Below are experts of layer 9 (counted from 0) of a mixture-of-experts language model. Rows are named router (the router's row for the expert), down (a neuron's output weights, with its number) and show model dimensions 0-95. Each number is 500 + 40 x the weight over its row's rms, rounded and kept within 0 to 999. Numbers have three digits each.
After each expert's rows: a language model's description of what the expert responds to; "comes before" lists some tokens at least twice as common just after its tokens as in all text. This comes from a sample of Wikipedia text that the model never trained on. Tokens count by the router's weight.

# expert 5
router:506535499477480519542450466472535562462538509553515489481535471441523478506509477541503473543531428482451450434457539514444487510491539559459522561438511440481511485491604453514533448526477435450432526448572559555496526440543512478504562553551510562487475521457504507503471448479444449547
down0:500553480528470472501526549506466509384471480470504532406501596479440427486553456528483544540580477498549500506531488478544475405594484501537491495498484471433514516555498512521453532453530521543500549473493471431482539462510508521481539511514475458434521459505441573467541508490484478549
down1:509488549494566473494494527458491460491510490498401498502463545556484476492519524461578465448481514492538572452531531471493507547559442509511533582493471486476389505474484476522616556535462524541558492548440443525529464513462483491510546576518522508494522451514501469485438563440486460466
down2:496480438513607481473487454485493455508487432504550525504458514549534462497530518501515512535559446546489492497405492562526434423508486481501527522511498461494416433490559481479542511474563501482549515498539490469474463539442444517515413568512453475500525512628469541534476500520514497550
down3:494454498511511503487555526526510502568472514470522553510488505528393531457506554474473573526447516488487525591500362514513510487539503507464491455576476500413476509454484497448501472509467513543514469567516509457531451547433493561542448510485471444460460565579490491462535486466480463479
down4:468488531585522474481446481530496540472441456567471488483521564588439572531513438428506538520580423499508557549447491470524463508559484499520454478505455528502463511543530455456522470480557492466515547484442522512549516412497469476509517561547398525503500453485517491498525556515486483481
down5:587482531495471425593452503471473505417529481487514511509481570562591489513505518486490420551550474558453510510508520551566485463523445482488556488470474503545488502456463513517491438543489507560500511475549506450503467513453435468497502489530508463530477582444511518439558467463465487412
down6:511436544458551442542508505521454452586518409430556475490445543583500542473491529474441498496515456537494483539434546525531516454563462485560511449531515444548522536544432445433448551510585532506529513505501471457502462542471515503494480492567481507490479483508488553514477450520486453538
Spaces before numbers. Bare space tokens before numerals in tables, dates and scores, plus dashes, minus signs, primes and currency symbols, as in February 7.
comes before: "20", "19", "1", "2", "3", "18"

# expert 20
router:503437500441480505531513490486498492546499458525494498511540542570488537475510564449528525481456518528549558482411461505443448537432530537485531452471565487512517530490500487501549547492500468493460460435438474502558556537476477485486638468439551474518529452486447451523441550515476567552
down0:494476473597449509498469559499528461464585428424494476457526467508505505516477510547444545446555471485542477472544454454519523477479537518498502435489513498525520487446497531557507496510501538532511495489550469515410438553504501495528411439582491571509531596483508475481563459563473507475
down1:513522460564501530574534491575515502496514533526492502441435433477484532542485509589476544479470470485527499539453526462517485561476520487407475511443496538574472496479553477466428454497496493433536587461448574503516426474493499490487523501463487544541436430540543540479540520493455556464
down2:507414440560569465482513449486480472522447524518528533529494471457495525505573525494543445458494525442484471511500442436454540472522519522509576493466465471467528556528460577532460425494527514537523492516479527578492498494513586548461454594410517479513490490472482493499469478531542576557
down3:518441528411499522460517492609542521476527534484461477465466520468445513498539497553476406553543536513536471447455429429501565481463537573496451458437546448489526504557470491512496465452542482493432544502556511525501498513512520516447555507506460513591513483526502472462518503559490431512
down4:500553571471501507500528507570447519483463560495517494412459503439540479539485479452478455526478484505528482395478527532485538499462591452450477557481447535482468482545505446491532498529496501520433536494596538478484495475505464473595442533513592512484582476480496498543476531503555470537
down5:606470477506487478491550466530500488473458493440474472486488532541501490561475495528554491476463500473469497456462496611479497538547583473517469575455474493493456487403521493421565587517508509412460505502518525542431509580565507514521434511465554458506543466502497515499480501545507475496
down6:509574484562495482498488478499484471451583543508527512531509578485469534468470486584491552512488580487458415470484535512563513466472544487529483496528450529517509496574550540565451498454388490429585502493448503489407459467483511491547467454458488483489535501515504479432509473548495496524
Capital letters in acronyms. Single capital letters and letter pairs inside acronyms, codes and call signs, such as BYU, NXT, WKAQ, PM, plus digits in codes.
comes before: " |", "S", "C", "I", "E", "T"

# expert 1
router:495515512509444558460519555474442558498511458494517498477428528424451437502412558530466546460476484533560500493568508429508548510478547479452477400537537439516573477499519491484455449479502526519487487529546535485461557428540515499447544465516529515528511472551516510530568473509550573463
down0:520538515481520493511495485590481557466470504515503536676501513515471471472538517536442535460455539465470494509501515506521513433488525435496478460489514494464500520519531542500471509497418472515524490435435515458508524482498525476470478464531486516548569481502382462518574603453478527501
down1:556524403500501545515483556476585455497464478540474536410442523479485430498491470530510494506519499448507471492525531516460538530544416419503547518494550516513586521565519514461501541505515519455478449425471478535507453477532579494541501450502502519499492520424564472527412503476486527559
down2:524485417479526487492391550563472470488426530475578510421541506517482484617492429528565515572522515466474528496479526474517548549451440463480508509485465497538473468506431514441544534513409501522549501496518454462523458548535540492491514493539549532540506482480487507451497525468436503511
down3:490541496518472461504557457511425507416504478464519508505563559456488509425483537512459593421483445523544542473520468471514455470476542491554545431559461496465414563514489537478488476525504533561465563445559488531552499513552494525484552539508530487483541521416450488498482529555505550512
down4:514579450487466586471511508493409421533493462561497479465544597457542455479544535501489523498571470499478507476496523439507453562525501514490565470480432491510428497467421528508580462488484497428486463522535442484586451525527524539519507530486561483490530535463448484509514550481516505502
down5:512505585535504519550561488469566531435447500467468477382505467486525486498450497428515503489463503478543504511456468540486592523433562452490527428486487498485463492464482495478531519500466532610452446476516523495473583499574495465545461555504553499514466467551530587508498484507512489515
down6:508441537543534474443487563476519531468522453535488487500525457543557447524468471490511572455460417532488461511500525475546564500504525487551518428496569471474485494552522470499508485434504489511378558481503479492465571494557503543436490590491465550429533492533459494502491460484590498537
Connectors in names and lists. Prepositions, conjunctions, ampersands and commas joining parts of names, titles and list entries, such as of, &, et, and, especially in species authorities.
comes before: " the", " a", " S", " B", " M", " L"

# expert 8
router:496519437458442524491428454468577520496518547542585492551528532456462461511553483527485500568513538490533503532490441468516480458485513541531481471562493453527595510473451473493564463507505493457401509492443432532544534458534433538484454530472517493515526525486490500561552423478574517469
down0:521435505503516534452524483467443500461446464429424486466460504516528528496510469545510484432539472520509461455518494538589423464528520568494520498374548535489473463595522547476530445493565474459511604511482530498496508489543490510533528506518571556545496502543537471495464535544504528520
down1:482487552581543539537491470515496474549435463534503495462448493508529504544436524532536435487498525525520439461476551460590589481517502546441462525482408507544451489528511510491497533496517470547506455577473516393516533536439580469487489476439460491522540482496488534440495501446508547461
down2:537479555439485477530482528484492446453531500443463523486454525482486476504476488505504471406512579481489538463560411458544520544460515483556526510583503596432512477436508497573481442496511584512501529476537511525526477525613483494502437495577451500477467492551464485518481537501481463474
down3:550523496496515500553581433543518454510556556488406466515507501463530468488492506527535536485485474471456483433593480517533492515460478501386421469496439543493468541584513448514479443451539473473555531480459530488464428473515497536488497481484526514531585427518542552504538479538508508489
down4:488500485478488567548536591496502529448466449553438443515469486589456518445493487549532506545524517494492495478538540588553425566487485423500490522459544492488465431525515504473453526535569530476543527446493491401465473503561514444479559476517522522465489472545498501460502481455504526423
down5:490523555495522526446510547592414519451527448508522462473534504486524470541533459506521529466518525489444526523510563503511522474499460486524472475561415486453482503536517420422540563547461501512534480522507469435418486470419589424554520470517491468551563537519511523502579488494503488486
down6:457439513509548511503513519404544543509405481468436594482518492483547517479509442477494475494471447424618465513467554477524540493486568487517516507439468515543522505481493532555466516482494421530417485528467465500511536519531484496580484455525468549546501520499486500530468564548464509561
Numbers and measurements. Numerals and year starts in measurements, elevations, temperatures, heights and scores, plus the word the, as in 19, 20, 300 m.
comes before: ".", "0", "%", "°", "00", "–"

# expert 16
router:496472496486403533497534534515510526467538468501511506532506542535473518526504569472540455522504523524460527465492514549499552507599405437467538483537475492443501601464531512569545536560569492486467443468486504495508514504530486453537465473501461514518544510454484512482470381456462413439
down0:493572473559518517497558531514493440531538505523564491503457483520512537501522450535515524492498497509560463496485420479545465480469516447441540493529435448567442482484485470460450455482464554489515480541517544575497584469516497515542511480456576449477451618516436497394524478502466496500
down1:424523522520470498547571470538492493483483413435483490511485537492473484526436478493461528537505506441505444449522432571477546572488531566547409486532491523452518489563553497543502498484512560436489472459522484529465475511536440525562504478499498485634499465530535492510463487439530496552
down2:403531515449497449513488487628505579499462546529427559505471435446567463496574462476512465457491509469494505497613498470567502549495471508509477530493526502531473496451529488533437489431522488496562512546525492510531537442519513550563491545513485465518493525503428487456504498433493502492
down3:543522526572497472519457474509548440475583508537526564458507497489561508438479495483470522413484463500480535467526503455441541460510453488521548476497519477494467508461551476528477504499560503537557544525393514505413499467576497444502438522556468496551492566478449596495488490569493480542
down4:493544519528563529481477469551458524466507514561626522486473387483529539544494457485469556485464439431490516552496469446496525498508489526470472498506506450510506559476478486435431452494520499439475465484523532475515516503572506536458508484568505487645499426534541506485509486470513496527
down5:529526493466511509501477494438490478566487468485477525513515370528461438439505419448456526478443585497534414492515505462549522464486536510519571570484509547471462500502512497515479573509514517498537489415577432518543490496477547499467538524526536513452516552535503508484498480494466572585
down6:595561480551563487510504491495529456514532491471541466558539502444542537456518512471542476526499475532464586494540463450457534488477505580515453474561497528518463408477486503479499455474484493492555514448505517439375567515440555520489424497465520496489466514551538541521492535432462491484
Infobox and table markup. Line-starting dashes, pipes, headings and field labels in infoboxes and tables, such as Date of birth, Country, Founded, and == headers.
comes before: ":", " ", "-", "=", "|", " Born"

# expert 18
router:542548519553517454484458555522519455482513502432440531509470560453491479510440455498501495482509515485518472533516583516489541463465463487535417549469495585532500531528492549571435513485535408494550510556452495495425510528443545443509552483518425484459536567532537525439473535555467478484
down0:454519514495466443445499484470497477503485496547462560566525523444454497573582493499520478505442495536499498476474487553469493514471473529513499494592478495494581538503512501486442512554477497428507506544533539530547413483542526492482489495489418600520508477479470472466521374493456599516
down1:491538547491504494550557429504515470526609538510492535464525466504450537533501479444499583533457440513566513491506496520481455492540432472515502458450502430503405427526515501491514583495452518505593491481505519529502457539503493588447519523426552428473499489532438496489491480483544528506
down2:567496530473471479507520487492475440439505471538507443446506491434573504471637528529522484518490490485525461488478544544493499513481546444533511522531522466552498526521452504436488492476451486552460515499490496597580441526531428535486410458518522554529437487473545488556519517498449440549
down3:519554466509510508564524552478456518491456466504434462558487473540513470495523548531548499471441479543501466581573478531473570453501495563463444486512509497539507461497403491465544510539432495491529523437503491475472543582527503517405474490469474488495510525540452568531577468489461484401
down4:483514498520510483495503521505491539441499584538521452490449533461529514597515521545481391459542530494502490588451539525425430528439521476497502469526444536473510494501511492490465512449580440493525584590493479487564536529469458457493501519568471519461543496489537527447441525456464469493
down5:458461490494530547494507568427485515537528504514529492623557486533500527546463546458514503448504454526534492605456506473503537473509502453456588446444392504514469503458470493474558483463513465511514574557546468472448478495489522503550470489577525460466493491502550544486512494419472484505
down6:530583558501440448543537527506493491512513562539523481406470471515517498466549493493534464465481493482515545461512492448504522462467494525441501447504532498569470462512436461526545476532623439490540464507471442546500457575497480485552543564463522533441459495485511433566504540535526426514
Action verb stems. Verb stems before -ed, -ing or -s, especially in plot summaries, such as kick-ed, throw-s, follow-s, went, took.
comes before: "ed", "ing", " to", "s", "ly", "ers"

# expert 9
router:454537523473470528515520539581551433422496541475530436502542495470526541483453445497519554557517459467510546577538504470551523548486527459480490498552484464539531420518512521498456426536459546512557475483491499427549482507487493442513549465492556427470424570428509550519486531479541472499
down0:547520501525515547503499567447441516487524471488478508460549537486470488541542447579476544493512480538503449543454522511501494545413549468489550556552527491429539461413467476470522527554554445514438442480470506418501528519506478484493536429572475489453512514519435501469490522540503556600
down1:521495523533473483458482451501404536498496461498488439447579500526528486461500470533515517491488501554525588467466503488534536486527473469620567503533532431474503577465485518601519537532528471502463482487546525509454531482454436447483514453562417483480537441540537525529458474488540475549
down2:530504476458490561486537564477508554422414450521533456410492473446476453505464508525410539515531492410486486458437558510534450512559513517563448558472495454447501493506506528526529517506511494493503448504471541445554569491479549474544502443485506503507473529468494543520543508592556484555
down3:460499393459528516565438520539464468392495521502448524505535516518499540554494412461523506501558465535486483554564501461507428465478516564501571507478496493518481523459544490504525558549412530459475522502458469524546498500524498469530519443505468439505538590492517550494499433462468531553
down4:492536542450504484498550431515494469520469537542565483539517495525488541493557492457494402513501530447499526474447504415487542491519497497575422408559397468557477476518542532529474523428504529466538565483467533555510465475539473456528484430504531514493498505505584510543438496463495466459
down5:531549503477534493514604509438473464512541468530489524505526511524514576442476415507406511513526483623500514481547454474476451506400547476470490423498480476480506459497483592501479518517536495447562496488479510461438515470484417493554532504467544477477468533490493522502520515531523438555
down6:534405433489508532463503480571482483501455532521521458510511529430560471532478458426496524571450510420504441501517508459491531541436529516473467477476518521507457462526543514470488478503531612484487470549555566488477445516444487484549493538592476478545538491502459557549558500436522477536
Months and census prepositions. Month names before day numbers, plus in, of, over and table pipes in census statistics and dated records, as in age of 18.
comes before: " ", " the", ".\n\n", "%", " which", " −"

# expert 13
router:564405525510509531484511493481498549518500548529500504441530594505531433513433475527488550483472461482464498557551492484581476535534585521503504416452549440540465434489504484537469541460447458487496504509505571479512445540519520462583562504456521515501428514503472523528488491508551578457
down0:513514469487513392461437464500538566556454561460493439561493466531462494523468470446470481558446491439421489604526515518500514534535601537471486541517524509529457531551522568504580502521448465491554468480485496520445433550503462508506535515516491529507443484460494468459493497496544459517
down1:499522424543509493486509506506532431566490512527437465503506565543517414457417518502481527497491521486438496527451515534472502554506523544502508535505554485511543489526405593495472501456471524534555393531413481530576490508445541560473511509478560475477462550479500546449504437510534506517
down2:515536459471451491471535522469472515501493504490476497395518535522504543491483434462486490513543487485480524513518511547523497578486523541570554525515603467548501450468473455497498505495527449594496471466485470505492511477518504589388442510524464466536450435540488505478435487588475562578
down3:537426606487556578443560473491425520504453476488524510474437519534587512478513493556502584521475486494450481520459471479465513521495601459507463508441556537487416498483537475552494505459444481557446489539461452509496517469497471506496447510528513479515478504531555565480538579516517516480
down4:533531516487523526491441501535506469480470566505514501529478597541525522489542425544445431438535514574499435473521452464472499511599506478531488488512441462468492425499526521489456518525484505487460550470525604488460465520507509516503481412522524516474478598473474544416531512474445555499
down5:462511553485535547581518478493473493450451566500568533445489488510452525495501538553515514546531499463409489517499544535549499434461527524528458503474450481536423488482547523535500530504443543453515511487443450513439505473491450452625520463486446448498568487529462518546445513550446491547
down6:560535535477438549494486527463475485522541383499499502493451500521489539568478555521557519532409488465498494497551578437463561536481472509396484481473501522485496474512552395483581555532556501496503477523449479481578485493465530496471531531482466530513454469529487466514461522452491516436
Closing pieces in titles. Final word pieces, closing parentheses and quotes ending song, league or section titles in tables, such as ing), ers, League).
comes before: ")", " |", "\"", " (", " ", ")\n"

# expert 12
router:498433544473508398539479503552519469459490516427504419501512502539561516570499496452550496454541506502427545523508529526521407424492478505499424530472469527508502452534508559430497556506572506497513468563502501433451485559517477509511569565471557502498499492540537516558473556478501525475
down0:468480403562480556525510494508530473484446552469560487467488407459498508443481468485411502526604540479470436517530527486431525504513567449483466523510506528442504508509488520468525494596471494509480427479551496497547510486582498518542482473448503484461538507512549528501564492600473492526
down1:498387485525457399459486516460546493559536460499519476498585524525511502537447514453517537504564495465447492468479465570455532515497535443501535463530456520481547516456510559517536516504563479548481508516473606493504488555448479453496551480455520445490498586479499540509502571465472439461
down2:484514557477499533447508482476540543447510511538529351533437533575468501538512507544533457419548512550503522435490556483551510520516493420517454535482480470458482467540511511475478459518466481437518487504534486481496525512534446530559508534411558543499474505545525561493485501505449421563
down3:515473485435469483517527493511488420556496530523536491458594487546425433556596481457518486506480540494503459513463528488511506568452451545512426486503435468489449501524512509486498463433500534480512502581494481540544537553470561474482371458547436504527560500506472511510546481513527517527
down4:518428526587542569492474476485437488520478554497562531473499490574498480569488515477485503484498481471460529557540471531539513393535478544469487483493500497428488420547539455487501538413473523571485459513455541478547515449481561518506563562472527442461478483491574458474503460555496523531
down5:452524548478528522464515469474490507556527547571442447497486482434573513532453519497518534495566468575510499512441498484521539433486498464501577442489524503472593450527542500527479433516478540409465569436485531492485505517494468534471469458526496449473502533535579437501569463469500569531
down6:458451511572473483506509434494516547453519490515489448506486476537512501487548527471511512472589516546549485476504496498498584536445532519495544498461448460499447463437435495453494421513557515547511462472474538470472532552568441534533511501518458510508541478491572613540460540413551443533
Common noun endings. Common nouns and plural or -ation suffixes that complete a noun after the, a or his, such as society, site, events, decades.
comes before: " of", ",", ".", " in", " and", ".\n\n"

# expert 17
router:536491545531527499424488510541540520484457433539455514531498551474449486502493493446498475479496530456552473497602558514534551483541508536435520505486520586505511534520445567545493506514555456517463469479529535452502416533522468466481487472441492518563458473427466567489439423486517444419
down0:444468520539443515461530500512508471439496467494465581450525540434518504468539529428460568530504538515512536434465513508509455502509530457474405506567538479533524552531515507478475457491477612478480485510398527487512515428507492475563471511491560542502521492521543520569517463451479599502
down1:441483431582432505497504580489505536510476496464529536536585480462515563579451596539546518494429470480522471498505578493500569479503438511543441511437440479477476482519493480521495529488481481506531470461520492533419532485409497528466442490438494480494493537495494483470537541460486566541
down2:485516417475430531525508590451509456529452486520516491463528490478509456513456488532447495473524447465488406517511581487491454492474510477497546487472469536591483470537519545470480505509475525489473507529445421528456604446427553527509522467546528522597482532485456565534504496468562476522
down3:510457481560511512484488484486482489482549468473451476547508507545440462536495576436532461520530404544551510530474473486591491515481441478449568478452488520437587450524528591444514490513536526518477488491512488425544494540502498402556476427499511470554503522505504504529575467454520501464
down4:406487558451514473542481455522573440475499544421482471485499485520557496443442426508596519549530424440494550454477528493482514461512500485518509514454534490515500499545495580593427486510502460523523482569476532518522482555509520491542491511465525490487471467534519497392500555482522494557
down5:555527495456466493463496525456549572522483490521428487522484535428548527530509461359524483536525471513468568489561501530491537523537481469567526534456481481559468466446517425553512512489542515451487470484555480516461526485542505527509448472514593496537450414447514500454529563499531516465
down6:565557531578496528455449460500438496421529530572456589471532534527464483504524514476381478467440519466501467427483453547530515522517474527523512493447536547459507530466515467480524541433500497528511494512525496439572508460559446511530455496470481523497557479456462542505575443542484517508
Table headers and cells. Column header words and cell contents in wiki tables, such as Total, Votes, Date, Tournament, along with numbers, dashes and percent signs.
comes before: " |", " |\n", ";", ":", "\n", "|"

# expert 23
router:486457473464528475487559492512448540448462477434566498482527546544493529552547452527481446466592472557441470494476569514470514445474500481514517499499423486470428454479543454483520523464566464548462494443540459539519569487552458508519513520583485526437424477505551532564498484547472528526
down0:559581470519500469476484537420565450527565580425482457486492534550518515507464516442496491467531535465496490474520533482531503576452478525522491481532497519541567511531460549536452495489452529491517447599501516445375517481549522486498451499505515461527497482567461425446522542501490465470
down1:465539492469457488559470516438613472524498493558498505576546489523492535492487527489535493506521508496459502470551533437561463555503486471496418518484518511509598416557483524479508482551484420455505501496494515616471561518493562465500549516490486508449474514444457457452486497442455468444
down2:550512483522458551447475476527515589579487456519568497575528496405452518523509481568506437500480492572508470476528528505496532531525566480547436510491491496446459476525455507450441504498514489491477457413470532534522470460491500542404459474447492593472527465484462530489552526492551538535
down3:485524496491416466561538461581530513451473483553558498524458485506476507527524489563455484513482510455459428528500503516555538557401525533474440495503520414492535480501451476479522496557494566461440518490597524497450462481507568506449519514521478490438465469549489450494495586512524502582
down4:461513499522456525531458487504532553490502482508437524512479498527562515506500486574480548444430486485516519489531548484443507501473547491469498477469580504441475588462564494479504537541512583527479517463498453544401576430455486549515530474481444481536444478583523498454420485546460428498
down5:502504534507489550457478480534568489508500479568495525463465501479532531410510473483483495448453557408502532447500494510645517530498500457543436469515511509540525493527485497504489506437493533405522470519471480458489481521523629495557497494467488481555523520541499510458485503502611462547
down6:431550501524552488459475464512508474480468485497488519545524476486516483522474433563455522508565405522544461502552537557488504470508488464447516506502458503491427497477556430454489488503547571522458509486522410516576435514543583527431471529543520495460489529533476496429547485520488603543
Section and line breaks. Paragraph breaks, sentence-final periods before new lines, and == heading markers opening wiki sections such as ==History==, plus opening quotes.
comes before: "-", "|", "==", "The", "===", " The"

# expert 11
router:554527544447540505472538523409483499500462503502482499486501490498526451489505497518410433469570518562473488456551448459495428448475538461510485481426580503428486557529512448499522462500440593543508534443534459513490588459494478487483496509525531497506502548504533448580569524541477542515
down0:503561497525533503489505545473515481464543514580575490538507499457503507489541516467406447427567605522519514508470515540510465481442486414495524546512543459463511556455562507495472490495438505526546506441487544502442428505480505495490530497446461505587414509530501527518455507550500508414
down1:527503490443581524484546477548525484526448496434536484553516449485513561543515550452518443523516527505481523623532435391492442489500501543542531550522489472517582437475558507479498456454527473446509498495526481471468479524496527474473509501541573506487437461440464520497556494572469448501
down2:511522509496568557495549527538473559463489464542464448442466520513513458463446498548452405502471451602471515542536473459475510526498494493421513473536558510559504440492511451534458446495504488491501462555483483423566516458546516509531471517481599573473479564500518548452562527483472527501
down3:496564466524516493519495511512480488482476527480528454450507548532532497505474495558483544496485486504447503455535536542605483546537457489512457491517463477468469493542467502584403556512466557391473477478448517480532459488574471579515458460460449504514506446449485459519590490463553584520
down4:570518458547485489549384464510526444583530524511566518559472532583455515535507463478521442472495557550494520475499437501416540505533495544533448493470504472517532434466485534483460521538466478419505525496531517479473465550485489498507454505474486469442504542619465476518471496546516562500
down5:501498575519494521491474452552434533476494471399475557311522536448518526512474546473532460555569527509572477471570520462505479499511491479510502511470472533488426474461498449530519516503489511596496527443484496495569495480541473531485503499489546505447504485515507478537500528504452538517
down6:511476456581479512474529525533484452500536519476500508405525502418455517463503562484475436530556522516522464441545453460496494491544537539536538521472545457501490546486483458577502425542535499613514525518474503531418527470472480487542547464558497544450466495505516543450541482465464591457
Sentence ends and de. Sentence-final periods, closing ")." and '."', plus the piece de starting words or names like dead, deadly, de Saulles.
comes before: " The", " He", " In", " the", " It", " She"

# expert 19
router:533453544534556476535558530434463493497546494491552510446509462432481482503474515516441574480396498521445516530520462491531525549457543548507488426470496475535534455518496539523552438519451497416528559533492570454501518535475578503481553542500536453545481553473479442497505544550522560457
down0:453589463405529468500495474477433516488499427476478470516567512479525526502569478548486396538521471498558451550527542486541485506475515571500463455495554475494581433478488509498483490438557485540555468564423491481476504538515531517574493494500510570502501530435470514540456525495482443530
down1:516475467596533468472462473549536521452501493492472520501466462550579491486481438507437455527471488556484546450535500488387556494496531503522480546505499558469477478468535574484538494539473487454463491519393463555438484545492557509521404506437546487516512548489506565528565496492465508526
down2:508459516479452548446476589514484508532430469488492533472514520499456489436477548479482520442529522476510459492567567593510505465488469465452513522518488550540531502556513532489467490468501536557524473542633525480503445495542518478427479502481470416484495487472427560464487450597540509486
down3:532527462564524494502457480560532502493475486498439429524470459516451489511542553438518474553503430473505530513535551559504510585556517438470464544511471408521465443514540551430512488474450544532525557511564470497514454502485564592465460516449485508550504469473509430481459502502506469574
down4:472503503455433516478482541493450482536598597550424469500553464508457476518504481470483478529535564505478491448428463552461515503528502519525487540517531527504492541542523552514427484529528457531481543554519508401544435505539423589474495402477468470526540507504513515478470496520458523449
down5:513509500543341563491512496512527457525499508491488489563441475544483501484436477523489493513511500522550466574487502493495547502488497488433462556480554440449477604477496466481531441473498475545502456497506465469552453474570599500456502469555436497534524505531540484452534488515530460434
down6:543434556458425558464509521505525486494511533433574519524478469480543495438466421521506518539485471519420510470529502577479494475533535424503503597511497505423522522492497495621511470534511492512546502452436454554463489465476492507420439551517504555493551495534543508481523480523497533464
Name endings. Final pieces of personal and place names, such as son, ić, ville, burg, ski, ara, often before commas or table pipes.
comes before: ",", " (", " |", "\n", " and", "'s"

# expert 0
router:490422479492488570473443425524423497461558481451558526490484421506482512504470529512559432552574498446517444457499441506566449514522552457558490451497513487528584480500522477514488465541519521533563576534521524424480531435421483507445505498535479491506559487525495528525508518454513527527
down0:484522513514541541507534474431502567503434437493500551510446572453549513482576496488568453552481444564484466554485516496568564510471436430456495523541476468485511488536475482505533458494504484595474562458470484516440463491514552492481503464489534446472481529481536543409519523410520524473
down1:491456497469465465491490461508472537537542446533486531499520566536497456557425547474495502559465510483528527491460532531439471437464517483533503495517610545516584434489451518538498459468505544510450549524411554435500519492489531469472506468513479529458620416545515532565469482488513511479
down2:501451550522480508495503469518520483488544511441497445424580462567440510494492463531449543536465509531454491535559482473420498496455550530491460545459560514472520471536528504503538459481488502498520520523484524520503501517503473431422487603545454547540476575509499410419504480572564543450
down3:485442514426572467493520479563476500544561449473524529585529433465493555488504498480588480553481476482543534538524499508449448532479587444494506485496538545489437467493401445506462523446582441519531513504554485516523465491533503465515503464529447484492526452518496525557536445543510546445
down4:512465518508527514454483562451567456518508552516387416500511515450483481557573477472522502507492463547436468535529440482542562486551491549497517529430511520510493436529434556487477593438560484476506481504502499476452497433518497545467523542543481471509516516411576508461488528533507499461
down5:522510473567533435451471506535479497493509461523553515429513481530433486434460391474561521448547486454442480478515402464547527525501504487513566493538527564522428519509537519471464480525522481554542491497587491580448510530449517443462518449499498471503442475503512557568529529495522506539
down6:457494463504548513509554495524512508580559479505508519499536442440464397526506500500477470496461513455489507539513450517447451551504612506461445541462430547523449578508528476475475582542590506474532484496538486463528489519456425545562500472483507504538531453530456464521562532494432487508
Clause-linking function words. Commas after names or clauses, plus auxiliaries and connectives like was, has, were, and, to in narrative biography sentences.
comes before: " the", " a", " and", " was", " be", " been"

# expert 4
router:404499548534549523450503509559521445482548550460473450504509481485569559532488531479456481523534541479510556516558529526616499442505509482471511528463462426554499514527494524510455461493480500493524544545488495461453554521431493465499558560473448458517516523451524462475383511523431504467
down0:550499555528532487518471485503503464468511542495473555469509519539540467493522522584453416487492518397514507478458468531513491548470482503545487472496519471462556469564481494473540463537464491429523406475477472475515486448531596549535431593495523444478545455576550455463556553491487481498
down1:534568419489532566508547478489497502472499506479460504608453489504549508474493510490417494472510545513440508544500486520574483480513516502527451506515593486496460600507494540465483526437537514414526514511457462489532434464541476515506458482458478492453530432463484623465501499495507554451
down2:439432458476501595517483542507465496587452535522581434469554501532535530553501493532521450509584511505457562527546466459591451512506506507546504500568445469521493469477535546454445505496444517529544513505487522477507448437506453505541525470473473464471487530496470445450433521446497444536
down3:461611527505578562505514448494534500482562482476512448504478429549576483514517532546499472544502539522491569466591460537463524500415492518527537473450443538487512523480482538516470397498470536488475432509457527503502501455431434521451557481499518465490529506555472519488543467467485445471
down4:515476452522523506550472431506419470481555554428506526466466492519478593487571463529494487467454513546495500413559475453621579459490510453459507553520567488544486432516551465481510535481455513473567517450465507503500483468508479517525490508565509489499486449540452536463468483530505479566
down5:511578519497501533468540490433498465483496485537479519423394572502449454527513503443533474500451497604550508459530531516547544562467437524464508483507528451518544486435490442504536474521427506439495494478560512517557476423472554502531496537576551493465466496552438532480467490510501497466
down6:444499577524519533512513519530461485519435493493506521506447476459497492490497382495444499546536463561512449553465575558555536488530458526563522507531348443435529501492504525563522484465535463540418493497507449470541525532485469531520538505500557479492475518519509552479469473448527525484
Past verbs and dates. Past-tense event verbs and sentence openers in chronological narration, such as However, announced, moved, held, plus month names and day numbers in dates.
comes before: ",", " the", " to", " in", " a", " that"